From a checkpoint of a small mixture-of-experts model trained on Wikipedia: vocabulary 27085, 256 experts in each of 11 layers.
Below are experts of layer 5 (counted from 0) of a mixture-of-experts language model. Rows are named router (the router's row for the expert) and show model dimensions 0-127. Each number is 128 + 24 x the weight over its row's rms, rounded and kept within 0 to 255.
After each expert's rows: a language model's description of what the expert responds to. This comes from a sample of Wikipedia text that the model never trained on.

# expert 40
router [145 113 151 104 119 120 166 119 131 124 133  91 131 109 137  91 123  98  93 131 133 104 149 102 192 127 139 178 115 149 162 112 124 125 115 128 158  98 117 114 150 129  88 122 114 113  85 134 129 120 149 128 118 147 145 111 166 147 136 114 130 121 135 163 129 150 187 135 142 109 109 166 132 115 113  88 151 152 103 112  96 153 119 127 162 136 120 134 146 134 123 112 120 178 108 125 194 149 103 147 113 165 107 107  67 136  99 169 142 143 109 130 119 129 166  91 109 141 153 136 162 169 124  79 159 107 101 145]
Description: Space in number tables. The bare space token before a number in tables and stat lists, after "|", ":", ";" or "–", as in scores.

# expert 13
router [159 127 180 158 146 111 137 172 181 136 124 108 125  89 174 139 133  65 119 123 146  78 125 106 146 126 121 127 151 101 132 103 122 158 128 104 168 112 124 128 137 135  97 121  99 108  92 166 151 111 115 150 138 156 134  96 119 159 154  77 137 168 117 105 160 131 131 162 125 116 123 162 120 116 165 126 135 109 111 159  96 138 118 131 154 156 122 104  98 111 128 122  70 154 122 136 170  92 126 156 161 153 136 155 107 113 149 156 147 157 103 117 110 170 114 146 130 141  98 142 124 179 133  84 123 116  82  94]
Description: Block-start after breaks. Paragraph-ending breaks, table row ends and separator rows, and the first word of a new section or infobox heading, such as Overview, Specifications, Source.

# expert 3
router [187 147 148 162 173  94 154  99 143 142  52 112  92 128  97 141 111 107  87  84 142 127 125 123 142 125 146 152 138 120 138 152 118  94 142  91 123 116 135 107 172 122 113 133 122 150 150 159 115 135 120 141  94 189 149 143 116 130 107  96  67 136 125 141 166 136 147 184 108  86  96 100  93 123 111  67 113 129 121 120 126 147  72 117 154 145 139 148 111 134 135 107 120 155 139 130 145 117 141 148 172 161 137 101 107 136 153 141 169 145 101 166 126 120 137 106 101 112 124 113 127 173 124 105 136 128 116 143]
Description: Abstract process nouns. Abstract nouns of events, institutions or activities after the, his or a, often followed by of, like election, death, responsibility.

# expert 37
router [124 150 158 127 183 125 142 112 154 117  80 171  92  64  98 151 122  77 101 130 114 132 128 138 178 123 119 124 161 151  85 139 109 120  98 149 139 100 120  84 117 122 113 114 109 163 124 133 126 105 130 152 117 126 144 113 164 138 109 100 113 124  96 108 133 133 136 151 123 117 134 133 124 146 116  86  96 129  98  79 122 136  97  73 131 126 137 111 141 144  96 151  93 162 130 152 157 112 113 158 170 132 157 122  82 110 143 147 176 159  92  96 120 172 167  96  95 110 107  87 123 178 161 124 127 111  77  87]
Description: Year-range second halves. Digits right after a dash or hyphen in year ranges and numbers, such as 2006–2007 and 1968–69, mostly in sports career lists.

# expert 44
router [155  86 140 121 196  85 153 105 143 141 133 123 109  86 124 136 118  93  87  92 107 139 150 113 170 138 147 123 139 141 107 140 119  97 154  91 162 103 121 100 138 172  86 145 144 144 139 136 145 110 141 131 124 138 136 143 144 144 140 116  95 139 115 151 164 126 139 150 110 125 116  97 108 143  82 104 149 147  89 100 110 186 104 122 137 126 137 111 121 111 124 109  93 187 117 121 162 101 110 158 144 192 145 113  82 139 192 123 150 148 111 152 147  93 128 106 107 128 114 121 124 154 129  96 125 138 141 127]
Description: Months and Act titles. Month names in dates, Act in legislation titles such as Amendment Act 2018, and the piece cept in deceptive or receptor.

# expert 32
router [160 127 163  97 121  91 141 147 143 150 117 109  98  84 120 124 117 108 113 120 131 104 135 118 152 127 183 116  92  94 125 124 109 147 131 150 150 128 110 121 147 115 149 139 132 120 104 158 120 134 122 156 115 115 155  74 147 174 127 119 107 170 145 112 178 125 130 122 121 112 136 157 125 155 154  93 102 121 108 118 100 117 100 112 135 122 134 115 123 111 119 137 121 136  74 142 165 135  99 145 143 160 118 113  94 159 154 131 158 140 123 157 128 102 106 124 122 129 119 113 119 202 130 156  99 118 123  83]
Description: Demonstrative those, infobox fields. The pronoun those in comparisons (than those of), plus infobox field words like Location and Genus, and player-position or country codes.

# expert 2
router [166 179 164 103 169 114 163 154 162 126 110 136 101  78 101 140 156 136 121  95 150 137 161  92 136  92 126 141 120  94 130 166 137 133 168 138 143 127 133 124 157 125 137 130 100 146 139 135 139 134 120  87 147 149 149  99 108 150 110 160 131 107 129 116 113 109 159 168 126 130 114 177 137 132 156 122 111 149 106 116 105 172  96 114 162 163 149 129 140 156 108 115 104 137 106 143 146 125 117 127 139 138 145  66  96 143 144 144 169 151  99 143 121 133 150 127 123 116 138  96 105 151 141 123  71 122 144 129]
Description: Capital-initial word starts. First piece of capitalized names, acronyms and proper nouns, often after parentheses or quotes, such as Or(son), W(ORA), NA(POLCOM), B(ierley).

# expert 36
router [161 156 120 129 159 126 123 143 185 132  62 150 104 151 120 103 147  85 115 137 134 115 115 110 145 117 110 134 158 137 146 151  95 124 145 163 141 101 140 125 128 112 129 116 135 124  93 134 145 134 150 125 105 151 150  79 160 156  78 133 107 134 129 140 126 143 164 168 126 123 151 197 111 144 101  87 102 126 114 105 108 158  87 101 131 162  91 135 113 131 128 107 116 137 119 130 113 117 132 158 151 165 124  99  90 116 121 132 128 148 126 133 136 117 126 137 156 120 111  96 157 124 140 125 115 105 110  93]
Description: Name-internal word pieces. Middle pieces of foreign names and words after a capital, such as T-rian-on, S-erb-ian, Z-ion-ist, plus first names like David, Harry, Ivan.

# expert 53
router [163  97 144 154 153 108 129 151 158  95 121 126 115 104 128 113 144 113  92 100 127 115 106 153 154  79 124 138 118 115 153 156 124 122 109 129 143 114  96  94 165 121  96 124 114 147 128 120 123 107 111 130 106 128 121 119 103 140 118 108 120 146 129 121 155 133 165 144 110 106 146 158 134 126 119  89  85 165  92 116  87 162  98 106 165 129 127 125 128 150  75 110 124 163  87 142 164 129 144 137 146 166 174 118  79 142 146 140 121 139  93 124 108  99 100 108 115 155 155  90  70 132 121 112 137 123  76  96]
Description: List and table separators. Dashes, pipes, commas and colons between items in discography and award tables and lists, plus linking -ing words like featuring, causing.

# expert 38
router [160 106 143 128 119 139 170 133 164 147 123  93 123 125 137 116 159  80 130 146 134 119 141 105 144 131  73 150 119 135 139 111 143  93 166 106 160 133 136  94 170 122 146 126  91 154 113 139 125 129  84 119 119 147 139 121 157 116 106 141 122 134 165 156 172 146 160 169  98 108 143 169 153 110 121  84 120 146 110 166 120 152 121 106 158 131  85 116 108 139 102 114 116 135 125 171 121  96 152 180 119 135 141  72 136 102 123 153 131 147 104 162 127 113 123 101 107 157 142 132  79 152 138 105 144  90 113  95]
Description: Digits in long numbers. Single digits inside years, ISBNs, coordinates and ID codes, plus era words like century, ancient, medieval and famous.

# expert 0
router [171 156 137 130 154 120 113 103 172 130  94 171 104 107 134  77 143  89 112 133 169  91 140 133 125  82 125 159 126  92 173 140 124 124 138 124 167 142 117  89 155 137  92 121 107 121  70 133 143  86 104 136 105 110 118 114 163 145 115 154 128 133 138 152 130 131 158 174 140 106 163 161 120 161 117  94 131 102 121 127  77 132 111 125 106 152 148 143  89 119 106  93 119 151 124 149 132 122  85 164 153 118 101 127 114 165  88 151 160 156  99 124 131 144 137  91 109 131 158  85 104 188 160 113 127 107 105 146]
Description: First names, de- prefix. Common given names such as John, George, David, beginning a full name in lists and prose, plus the prefix de- in deactivated, deleting, degrade.

# expert 61
router [175 150 159 117 140  87 153 126 154 145 137 158  97 140 122 125 148 108 126 111 149 131 152 104 162 105 121 156 132 116 111  95  86  99 141 125 145 100 105 112 159 134  73 115 132 130  94 135 135 105 178 100 146 134 135 152  87 133  98  93  88 174 113 166 126 128 129 153  88  69 117 154 117 130 104 106 111 132  65 118  87 125 114 104 121 152 131 122 128 123 131 128  82 125 117 172 129 150 163 145 135 131 159 110  98 157 138 124 124 127 105 152 115 131 138 113  99 102  97 121 139 149 170 100 125 150 119 117]
Description: Superlatives and top. Superlative and ranking adjectives, such as best, top, highest, largest, first, often in "one of the top/best", plus New, West, East.

# expert 52
router [175 107 158 132 114 105 134 162 167 113 130 101 119 122  88 126 139  83 132 116 107 104  99 118 182  86 131 106 142 141 120 162 112 123 136 125 131  92 121 100 127 109 118 150 129 114 106 148 176 139 122 149 128 160 130 171 123 153  51  89 134 179 120 114 160 133 118 137 139 100 100 148 105  79 138  73 129 115 110  99 103 150  87 127 167 130  98 129 131  92 147 107 110 122 136 117 130 142 116 141 152 162 140 106 117 145  97 184 150 154 123 107 120 147 144 109  81 120 142 147 123 187 126 131 105 120 122 161]
Description: Topic and group nouns. General nouns after "of" or "women's" in headings and sports text, such as team, information, life, statistics, players.

# expert 30
router [166 134 185 132 155 107 158  95  91 143 143  82 117  89 119 121 123 110 124  82 147 150 124 134 108  98 127 133 110 160 117 161  97 136 103 120 152 119 118  91 127  91  78 141 109 119 106 103 149 115 115 159 127 139 125 110 157 132 103 139 105 146 151 142 151 111 142 156 136 101 111 166 120 140 121  91 105 132 106 113 127 146 138 147 151 155 104 143 139  97 103  94  72 139 121 159 182 160 137 198 124 142 147 108  63 126 132 185 144 128 132 165 109 117 142  97 159 135 125 142 104 100 164 129 134 130 114 133]
Description: Commas after items. Commas after numbers, names and list items, as in "2.52, and", "B minor, BWV", "Microsoft Windows, PlayStation", including commas joined to quotes or brackets.

# expert 7
router [161 118 138 160 128 110 150 130 147  99 102 115  93 117 109 163 122 130 103 112 109 103 117 104 199  92 134 141 136 154 164 147 130 127 109 119 120 108 114 135 166  87 128 155 142 128 123 146 191 142 148 115  93 123 136 134 163 108 140  86 101 134 116 143 197 126 143 145 112 107 112 115 106 103 152  79 139 127 108 111  95 125  83  91 147 132 141 137  97 114 122  91 108 123 124 132 144 107 127 154 160 152 126 114  99 134 137 171 200 175 110 149 130 119 154  87  87  99 152 150  91 159 122 126 106 125 110 162]
Description: Plural noun endings. Plural suffixes and plural or count nouns, such as votes, changes, rights, workers, elections, often followed by a comma or of.

# expert 26
router [168 130 142 136 130 165 126 120 119 130  97  84 118 112 117 119 116 107 131 114 154 104 131 126 155 112 123 139 125 162 158 147 135 111 115 109 139 117 126  89 161 113 151 140 106 174 123 120 183  99 125 119 120 174 180 102 158 176 137 140 120 118 184 134 125 119 153 122 116 121 115 178 133 133 109 114 147 137  98 114 108 149  98 109 183 126 124 139 108 146 127 137 120 179  93 102 185 147 115 149 146 129 131 122 135 120 114 138 153 164 108 160  81 143 158  84 152 134 121 118  83 135 147 101 130 125  89 127]
Description: Articles and label breaks. Articles a, an and such, and the space or line break after a heading or label like Champion, season, Latitude, before a number or list.

# expert 16
router [156 114 146  89 108 127 135  90 169 118 131 157 152 127 159 134 164  79 122 121 150 134 149 113 138 103 131 118 159 105 136 138 112 128 132 107 161 115 113 133 154 150 115 127 106 154 102 118 134 131 134 126 105 155 129  93 116 103 119 127 109 163 114 100 155 177 113 141 131 139 118 161 111 157 114 150 113 145 101 112  88 130 111 100 171 125 144 100 132 101 101 130 152 148 147 137 121 129 137 141 150 168 157  98 105 113 149 125 157 121 129 136  95 125 143  86 142 138 118 107 107 126 139 148 107 106  81 101]
Description: Determiners and "such as". Quantifiers and set-phrase words such as "such" (as), "known" (as), "any other", a, one, no.

# expert 25
router [214 149 122 111 127 154 132 116 134 125 126 114 125 106 133 114 122 103 117 143 146 136 126 150 153  97  94 133 145 150 124 119 141 104 122 124 129 101 127  92 154 128 136 112 136 147 111 111 172 127 102 130 122 152 172 115 117 186 119 112 106  94 138 147 138 116 128 136 125 117 154 172 113 124 146 124  96 133 139  88  55 147  91  89 118 130 139 108 118 146 108 118  82 155 134 129 148 126 111 153 162 135 122  81 147 107 132 166 176 115 116 162  86 128 134  98 153  88  99  78 118 110 168 106 116  78 124 138]
Description: Indefinite articles. The articles a, an and A, plus another and one, mostly after is, as, with or in, such as "is a Hindi film director".

# expert 46
router [168 164 155 105 149 147 157 162 190 138  90 135  82  98 145  94 147  94 138 126 145 119 106 113 160 129 126 165 104 114 147 136 122 140 149 121 154 143 116 115 143 140  71 142 101 121  97 157 119  96 143 133 134 139 131 134 135 177 109 166 123 153 102 123 114 135 162 154 134  93 136 160 102 145 111  88 103 133 134 124  99 166 103 118 116 173 134 138 105  78 136 130 109 146  96 167 165 124  98 150 119 146 133 113 102 136 126 138 175 188  78 160 102 130 174  98 119 111 144  93 123 176 162 109  91 110 114 134]
Description: Person first names. Given names and name-initial tokens of people and brands, often in cast or squad tables, such as David, Roger, Ford, McLaren.

# expert 54
router [154 122 144  89 122 126 145 105 142 137 126  92  91  88 143 107 191 121 112 122 152 127 164 111 181 126 113 168 103 144 163 157 126 139 137 116 124 129  96 104 150 104 140 121 100  92 122 131 145 100 116 102 115 138 120  98 144 121 107 153  98 122  98 125 140 152 152 138 104 111 117 169 107 152 126 113 120 120 112 161 115 151 125  92 116 142 121 146  90 138 107 138 112 165 103 130 151 127 131 155 122 146 115  93 101 155 137 120 179 152  94 139 144 126 143  93  77 110 143 121 145 178 104 109 128 124 135 137]
Description: Spaces before numbers. The space before a number in tables and dates, such as "| 20", "June 9, 2026", plus lowercase w- starting words like waning and wise.

# expert 4
router [157 119 136  96 161 144 150 113 142 120 124 102 126 114 125 105 161 121 104 119 116  90 136 136 168  93  97 171 135 129 129 148 102 143 128 143 144  66  89 109 150 129 105 105 117 144 105 131 124 118 110 106 112 128 131 110 127 184 156 121 130 144 138 147 147 145 157 130 122 124 128 135 107 131 125 102 132 128 119 126 110 174  88  99 156 106 125 144  72 125  95 149 119 144  98 144 167 147 111 133 140 155 148 120 108 128 116 171 159 149  85 165  98 148 112  63 116 125 161 123 134 148 109 112 126 107  94 118]
Description: Space before numbers. Bare space tokens before numbers in table cells and measurements, such as after "approximately" or a "|" cell divider.

# expert 21
router [183 110 123 125 124 150 161 113 155 146  98  82 101 100 138 106 169  74 140 121 171 143 150 135 148 105 110 143 116 164 152 144  86 127 153 120 124 117 164 128 127 104 130 131 111 146 119 104 142 133 120 114 103 101 129 110 130 100 115 166 138 143 140 128 176 121 169 184 121 112 128 159 153 129 129  97 100  99  91 183 115 161 112 121 125 115 122 150 132 129 101 101  90 124 112 120 134 119 143 160 141 148 159 119 123 109 132 152 145 128  60 133 103 129 163 130 138 129 141  95  98 175  97 113 109  89 125 110]
Description: Digits in numbers. Individual digits inside years, coordinates and table figures, like 19'8'6 or 41.7258'3'°N; also century, ancient, medieval, Old.

# expert 29
router [160  99 170 145 174  70 136 160 157 126 136 108  99 125 114 119 138 114 116 103 129 122 133 103 167  91 126 153 112 141 117 150 146 109 148  90 142 102 101 116 131 124  83 123  89 125 119 129 138 130 108  84 122 127 132 120 156 122  92  91 146 135  84 141 142 153 139 152  97 125  94 129  82 130  95 104 111 168 103 125 109 135 117  96 151 196 137  90 115 113 135  94  91 135 118 130 157 130 127 158 148 129 143 129 101 150 146 121 118 153 117 148 124 159 158  86  96 140 115 102 146 150 135  93 119 136 126 125]
Description: Abstract head nouns. Nouns right after the, his or 's that take an of-phrase, such as life, age, population, extent, total, death.

# expert 50
router [178 137 132 179 152 137 155  86 137 135  82 123 123 126 145 104 159  64 120 101 140 105 155 134 156 121  96 144 125 131 138 117 136 116 161 156 144 152 111 111 143 121 119 136 106  69 140 109 128 104 128  94  46 154 136  96 151 143 119 183  96 136 134 139 123 126 131 150 145 103 182 114 133 145 151 108 104 103  99 123 104 174 145  93 153 110 108 119 118 132  99 115 134 144 118 137 104  92 148 163 142 142 114 128  89 174 157 156 139 129  82 125 114 104 112 126 143 114 134 121  65 166 130 116 101 129  94 109]
Description: Coordinates and field colons. Degree, minute and second marks with N or S in coordinates, colons after infobox labels, and prepositions in, at, by, within.

# expert 42
router [198 132 126  81 114 144 118 125 114 130 114 139 104 111 166 125 139  99 114 123 145 135 114 143 144 135  92 145 150 156 147 146 141 145 126  83 132 130 117  77 149 124 117 157 153 171 119 109 188 121 116 129 142 145 179 100 146 157 139 140 108 111 127 144 157 105 124 151 135 139 152 189 103 100 110 129 119 140 141 120  85 119  91 105 111 131 147 128 108 136 107  73  99 168 110 139 148 110 115 164 142 120 138  94 146 134 122 154 165 101 132 147  99 133 149 107 114  86 137 110 109 132 159 106 122  89 117 125]
Description: Indefinite articles. The articles a and an after verbs like was, is, as, worked as, plus one and another, and spaces before numbers in table cells.

# expert 60
router [190 121 128 140 102 118 130  89 159 129 100 132  77 107 108 130 157 107  80 126 104 126  92 151 160 119 128 147 131 121 134 162  73 104 116 110 155 156 131  93 150 114  93 144 129 120 112 145 111 103 132 106 112 183 128 125 146 122 140 118  92 145 132 113 145 136 133 166 113 120 101 135  70  95 145 123 122 111 132  97  91 159 141 103 124 133  95 110 115 119 132 128  79 124 119 147 137 140 139 155 151 164 130 123 116 112 146 183 134 164 113 105 160 100 115 140 130 142  95 134 125 176 156 112 119 111 118 110]
Description: Domain nouns after modifiers. Nouns naming a field, sector or service after of, a, the, such as football, education, war, defense, sports, Security, entertainment.

# expert 34
router [157 136 140 150 145 124 130 135 118 166 106 122 106 119 172 149 141  93  71 101 113 134 134 138 138  96 125 146 167 169 142 147  94 126 121 104 161 115 109 111 119 116 102 117  97 123 121 126 151 130 131 134  99 115 151 100 177 113 107 126  95 132 143 115 130 117 150 131 114 114 149 172 107 115 153  81 106 106 121 101  89 138 142 120 179 133 141 140 124 124 116  89 105 162 136 132 181 131 130 167 125 138 105  99  38 176 158 179 113 151 105 121 124 124 152  99 131 123 113 117  95 116  89 134 161 108 108 139]
Description: Commas after places. Commas, semicolons and parentheses ending a name, especially after city or state names, as in "Syracuse, New York," and "Breda,".

# expert 62
router [187 137 150 148 151 141 157 120 175 117  63 126  94  85 128 110 141 113 107 156 140 138 115 113 141 121 103 160 121 112 131 137 111 146 148 149 152 134 110 110 180 108  87 157 100 106 109 111 129 128 132 132 115 139 102 112 141 158 100 107  80 106 124 115 130 117 144 186 153 114 148 156 131 136 107  93  83 122 101 141 112 170 126 113 114 137 113 152  73  94 120 103  99 127 109 148 179 125  97 148 107 142 132  96 129 157 135 130 184 176 102 169 133 160 164 111 112 106 134 101 103 173 135 119 122  98 115 150]
Description: Personal names. First names and surnames of people, like William, James, George, Kyle, especially in biographies, plot summaries and sports rosters.

# expert 22
router [167 125 108 123 194 102 125  92 167  88 114 137 104 103 162 148 138 110 112 134 138 137 147 125 138 120 113 144 127 138 111 120 125 111 169 122 131  97 106 124 154 119  91 129 111 152 129 125 131 115 126 155 124 106 179 157 154 150  75  84 143 153 143 131 157 155 179 160 101 110 128 169 119 169 126 111 123 113  97  79  89 149  95 103 148 136 106 141 142 134 133 126  71 124  97 125 125 131 122 157 133 183 147  68 112 161 125 169 157 135  89 153 115 121 145 101  91 111 136 125 130 161 148 116 120 103 125 149]
Description: Mid-word pieces, digits. Word-internal fragments and digits inside numbers, years and coordinates, such as gen-er-ating, di-at-onic, 1-9-90, 131°5.

# expert 55
router [172 137 178 134 177 134 102 161 141 150 116 131 122  83 144 108 145  93 103 106 165 127 127  94 171 102 146 145 141 116 132 101 112 115 152  97 147 115 127 124 158  99 138 151 135 142 122 147 147 110 135 131  99 108 164 102 175 150 125 135 131 162 176  92 155 120 156 119  92 113 113 162 134 117 148 119 125  98 113 140 106 111  82  82 189 140 137 131 131 124 117 110  93 149 123 122 149  88 113 148 157 132 125 129  91 133 133 172 123 125 122 149 118 157 116 131 149 132 100 125  81 143 145  88 153 131 114 103]
Description: Line and section ends. Line breaks ending table rows, list items, headings and sentences, such as a row's closing | or a Demographics heading.

# expert 20
router [167 166 153 140 181 142 134 109 109 165 106 114  97 144 156 125 120 118 116  92 142 147 126 105 125 118  96 162 120 132 103 164 116 135 136  99 156  96  99 113 127  95 113 161 109 153 126 120 128 131 115 139 119 180 110 132 115 137  92 140 100 130 149 133 178 139 151 168 112 126 134 177 115 134 120 109 107 116 102 130 119 184 136 147 147 144 120  94  88 110 123  88  91 149 104  88 141 155 155 178 116 140 170 131  56 143 128 120 168 144 120 149 121 146 191 111 106 117 129 119 113 128 170 117 119 104 117 148]
Description: Commas and clause punctuation. Commas, plus semicolons, colons and dashes, ending a clause or list item, especially before and, but, which, such as, including.

# expert 56
router [138 132 168 129 170 106 134 127 165 156 123 120  95 109 104 152 158 132 110  83 146 119 153 116 172  80 141 132  80 119 127 138  87 124 149 114 164 106 112 118 162 138 164 144  99 130 150 159 168 152 130 112 145 124 155 106 110 150 139 124 119 131 104 140 126  97 161 166 133 115 124 151 140 136 158 122 131 140 113 120 101 153 116  96 104 125 119 159 148 135  74  94  90 152 116 131 157 125  96 137 151 161 128  71 113 152 141 117 164 136 108 170 119 131 161 134 119 119 127 110 110 169 128 134  78 108 118 147]
Description: Single capital letters. Lone capital letters starting acronyms or words, or used as codes, such as I in IMAX, H/A home-away marks, and Triple-A.

# expert 11
router [156 136 161 176 146 104 120 121 145 143  93 139 111 145 150 122 139  87 106 115 131 116 131 149 125 101 133 118 127 119 115 126 142 122 178 110 133  75  93 140 118 111  88 152 115 124 113 153 124  97 123 109 121 136 102 118 159 136 106  92 129 149 147 148 146 123 161 139 109 113 133 158 147 125 121  90 107 124 101 123  66 150 129  68 121 154 130 150 119 112 138  69 131 147 111 133 154 132 123 150 148 127 131 131  98 139 100 174 160 174  94 110 122 155 138  92 125 109 134  88 128 177 135 114 110 124 138  92]
Description: English given names. Common male first names in names of people and churches, such as John, George, William, plus label words like Name and Candidate.

# expert 47
router [147 125 137 112 175 120 140 149 191 149 134 143 101 134 145 122 146 103 123 119 128 122 154 119 148  92  99 150 134 127 112 128 170 116 155 107 175 122  91 109 152 103 107 159 128 128 117 147 141 110 109 163  88 109 173 132 147 112 105 112 113 160 125 127 141 110 133 160 112 127 131 133 128 152 140 119 121 102 102 127 104 124 106  98 137 136 130 132 127 124  91 134 108 149 133 131 162  90 112 132 145 154 167  94 107 113 138 126 172 151 111 148  84  97 121 113 145 134 134 102 113 180 152 100 120 102  86 129]
Description: Present-tense main verbs. Verbs right after a subject noun, such as contains, provides, allows, focuses, can, plus digits in vote tables and ISBNs.

# expert 15
router [169 146 166 141 166 144 124 135 172  98  91 132 102  39 127  95 160 105  96 123 105 126 101  90 148 110  89 173 114 100 115 111 129 120 112 130 149 125 110 128 169 139  70 123 170 112  80 107 131 117  97 110 116 135 145 123 100 158 108 119 103 151 135 112 146 142 153 164 154 106 126 128  80 142 116 116 115 138 125  98 127 140 103 130 119 125 131 146 129 135 118 147 120 143 106 144 174 126  93 153 160 150 153 117  90 168 148 184 152 165 139 122 109 135 129 114  83 111 132  86 103 142 172  98  83  83 100 123]
Description: Titles and ranks. Title and office nouns such as President, Minister, King, director, often at infobox or list entries; also taxonomy labels like Family, Species.

# expert 63
router [197 101 145 114 134  80 149 117 199 128  80 137 114 111 149 128 132 106  85 116  95 138 104 122 170 109 126 132  96 106 121 158  99 106 155  97 100  92 109 125 141  90  68 126 101 135 136 186 126 129  94 104 107 129 147 158 137 123  98 101 120 163  97 117 152 141 157 147 101 127 111 130 107 143 127 120 102 124 119 128 120 136 151 112 130 143 118 122 108 143 124  99  74 132 112 167 119 145 108 162 143 146 127 108 100 127 152 106 137 170 113 128 108 141 131  49 102 131 142 109 145 167 163 111 158  97 157 135]
Description: Definite-article nouns. Nouns after the or its naming a part, place or stage, such as interior, construction, death, top, front, followed by of.

# expert 57
router [182 153 119 172 171 110 141 126 167 128  74 102 104 155 139 108 138  92  77  87 127 133 135 128 131 135 110 107 119 162 123 144  98 145 142 125 116 103  75 110 160  92  92 132 102 112  95 174 103 120 125 148 126 165 135 130 148 114 133 121 119 152 132  89 125 143 153 127 140  96 144 181 112 172 111  86 124 126 104 140  77 159  60 111 134 146 121 147 117 107 142  94 109 139 124 132 127 127 107 134 146 156 105  78 125 154 114 174 155 173  86 172 133 147 192 101 112 136 140  74 136 186 123 110 138 113 129 104]
Description: First names, word-internal in. Common English given names like David, Michael, John in tables and lists, and the piece in within words like Palestinians.

# expert 33
router [159 116 136 149 147 154 141 152 133 143 101 140  98 119 107 139 154 106  93 137 132 139 166 138 133 126 108 137 124 127 117 147 137 150 121 146 144  97 117 115 164 107  92 169 149 130 114 127 132 111 116 120 101 150 108 131 146  98 122 134 145 143  94  76 176 133 116 166 153 120 120 134 153 126 101  98  90 100 100 129 110 118 105 110 134 109 145 115 130 119  75 100 110 159  71 141 142 145  99 125 152 169 146 114 118 112 130 141 169 153 111 135 127 127 105 113 111 146 161 128 108 191 118 145 145  89  90 130]
Description: Verbs and gerunds. Verbs after to and -ing forms taking an object, such as support, use, using, playing, violating; also some score and table separators.

# expert 5
router [190 114 130 129 110 144 131 125 120 125  88 101 105 107 144 135 149 103  96  73  72 130 137 115 149 152  94 163 157 149 155 112 120 146 137 121 163 122  86  80 151 108 103 142 124  88 148 120 137  99 143 119 123 117 135 117 131 124 125 148 140 125 122 126 134 174 150 158  92 108 165 158 122 130 166  85 125 105 128 116 110 164 150 136 135 162 116 136 126 143 125 100 157 139  99 143 162 127 124 135  99 153 143 132  91 136 153  94 118 156  94 106 131 126 159 104  97 150 122  93  89 183 117 101 144  95  86 114]
Description: Field-label colons. Colons ending labels in infoboxes and taxoboxes, plus table divider rows and degree signs, such as Family:, Current team:, 39°.

# expert 9
router [171 126 120 129 118 123 155 121 160 123  71 109  82  96 102 143 138 135 120 118 128 150 119 117 170 122 117 126 123 122 123 163 130 129 111 134 150 156 127 121 110 140 114 144 111 108 136 148 127 164 141 125  84 131 129 117 144 131  64 127 113 148 168 127 188 119 167 138 157 147 156 119  73 131 137 106 114 120 111 144 133 155 133 130 136 139 129 134 136 131 122  99  98 199 124 126 158  93 145 128 143 166 116 116  68 154 130 142 129 154 112 111 112 108 132  85 115 116 111 101 132 132 161  97 146 125 124 192]
Description: Prepositional-phrase objects. Nouns right after in, especially month names in dates and idioms; also commas in running text, like in June, in turn.

# expert 43
router [135 125 145 109 183 135 124 116 158 141 132 134  90 116 129 135 115 115  88 131  93 151 176 104 160  91 107 109 144 116 111  99 108 147 109 144 167 111 149  95 142 118  85 130 105 150 122 132 104 118  99 128 141 143 166 131 129 123 114 105 113 145 130 124 146 141 148 149 127  90 159 152 127 134 114  48  94  81 141 141  60 104 128  61 145 103 141 122 131 129 116  98 107 124 128 160 145 136 166 162 120 168 167  94 112 148 123 134 152 164  81 137  88  95 145  95  93 120 147 106 104 142 177 102 135 135  99  98]
Description: Table filler symbols. Placeholder cells and codes in tables, such as ? and — marks, and three-letter country codes like ENG, ITA, BRA.

# expert 17
router [179 137 180 119 141 122 162 155 178 147 130 158 122 116 123 154 155 141 119  80 122 161 127  81 137 105  88 122  83 133 122 137 117 138 135  98 142 125 118  95 173 120 135 139 124  84 108 140 183 136 111 103 128 125 139  92 129 176  92 104 126 156 142 117 141 106 117 146 159 127 118 159  90 137 159 108 105 120  99  92  70 203 135 113 147 152 137 109 113 179 122 115 111 171 128 128 170 133 122 130 126 143 140 124  93 160 153 122 179 161  79 139 130 132 119  71 129  96 170 117 105 135 164 114  91 146 137 143]
Description: Determiners and quantifiers. Words opening a noun phrase after a preposition, such as a, an, one, another, every, plus month names and single capitals.

# expert 51
router [165 160 159 136 140 161 141 139 134 143  81 134 100 136 156 165 163 135 141 122 141 133 179 105 146 119 134 159 150 165 170 141 157 109 121 128 142 102  94  90 113 110 112 162 101 103 101 108 149 104 130 114  84 154 118 106 152 119 108 114 137 109 139 141 137 131 174 160 107 123 203 147 101 130 113 128 107 111 131 134 107 150 141 111 181 134  88 114 140 129  96  83 152 165 129 110 154 116  84 155 137 163 176  92  83 125 127 137 132 139 116 156  99 120 121  95 119 142 138 120 101 143 142  90 191 124 120 148]
Description: Punctuation in scores, formulas. Colons, dashes, equals signs, degree signs and periods between numbers, in scores, formulas and tables, like 3–2, 27:12, = (s + p).

# expert 58
router [168 106 142 115 135  43 127 105 158 128 130 131  80  86 127 122 136 112 130 150 118 158 117 123 147 122 122 120  65 108 152 153  82  99 114  88 172  90 144  70 173 119 123 102 136 161 105 124 164 120 151  96 112 157 166 117 172  95 135 105 118 188 126 123 126 171 131 159 156 114  99 162 102 112 114  85  65 147  92 138  90 121 147 127 135 133 130 154 109 132 115 102 113 154  83  96 148 151 156 144 153 140 153 104 109 155 143 133 176 167 131 112  92 127 122 115  91 163 144 120 114 116 131 116 118  88 150 139]
Description: Article-opening tokens. Tokens right after a title line or in the first sentence, such as "born", "(/" pronunciation, "American", descriptive nouns.

# expert 28
router [127 111 166 136 126 112 144 120 134 145  87  97  98 102 173 139 144 117  78 124 125 129 117 119 167 115 110 130 126 142 109 131 136 113  94  98 153 113 121 133 143 109  95 105 105 133 149 128 138 109 146 118 130 137 104 127 155 154 109 107 135 152  97 135 136 119 141 188 116 132 174 174 108 133 127 114 119 107 107 118  97  95 123 101 125 159 115 126  91 148 158 116  92 167 145 161 160 140 109 157 133 176 160 106  98 139 152 134 103 148 108 160 100 140 184 127 122 133 140 115 101 147 162 119 148 103 132 127]
Description: Venue separators, possessives. Separators after stadium names in sports schedules (• or ;), plus possessive 's, colons and table divider rows.

# expert 1
router [184 102 129 138 155 121 131 121 159 144  77 130 114 109 125 108 156 121 115 111 117 109 123 109 149  94 115 160 160  95 137 122  91 134 107 129 180 108 133 109 192 126 112 131 123 138 110 127 150 138 123 141 113 123 138 108 134 142 132 107 105 160 131 124 149 140 127 142  89 117 119 131 111 131 125  81 120 117  89 114  77 138 125 101 120 185  96 103 128 143  97 128  98 105 139 176 157 119 136 169 127 155 138 108 100 172 147 141 178 182  92 141 106 101 153 105 125 175 104 117  81 179 142 107 114 112 130 121]
Description: Abstract topic nouns. Abstract or institutional nouns after the, his, their or of, such as research, military, development, policy, invasion, injury.

# expert 23
router [161 141 143  99 118 133 159 115 184 137 114  84  84  87 138 139 158  99 112 154 143 125 138 127 149  89 116 183 159 103 140 130 146 141 109 112 174 138 107 107 165 103 117  94  90 138 114 153 126  88  88  88  90 129 124 141 118 114 122 148  95 158 155 108 180 129 132 177  64 134 127 154 112 129  95  75 123 137  88 154 103 167 134 115 153 122 110 119 114 120 106 114 110 137 130 163 121 149 149 163 110 129 167 119 121 131 119 172 157 152 101 136 123 140 136 103 126 109 101 121 124 162 162 101 102 102 147 115]
Description: Inner digits of numbers. Middle digits inside years, decimals and measurements in infoboxes and tables, such as 19|8|7, 12.|2, 1,9|6|3 ft.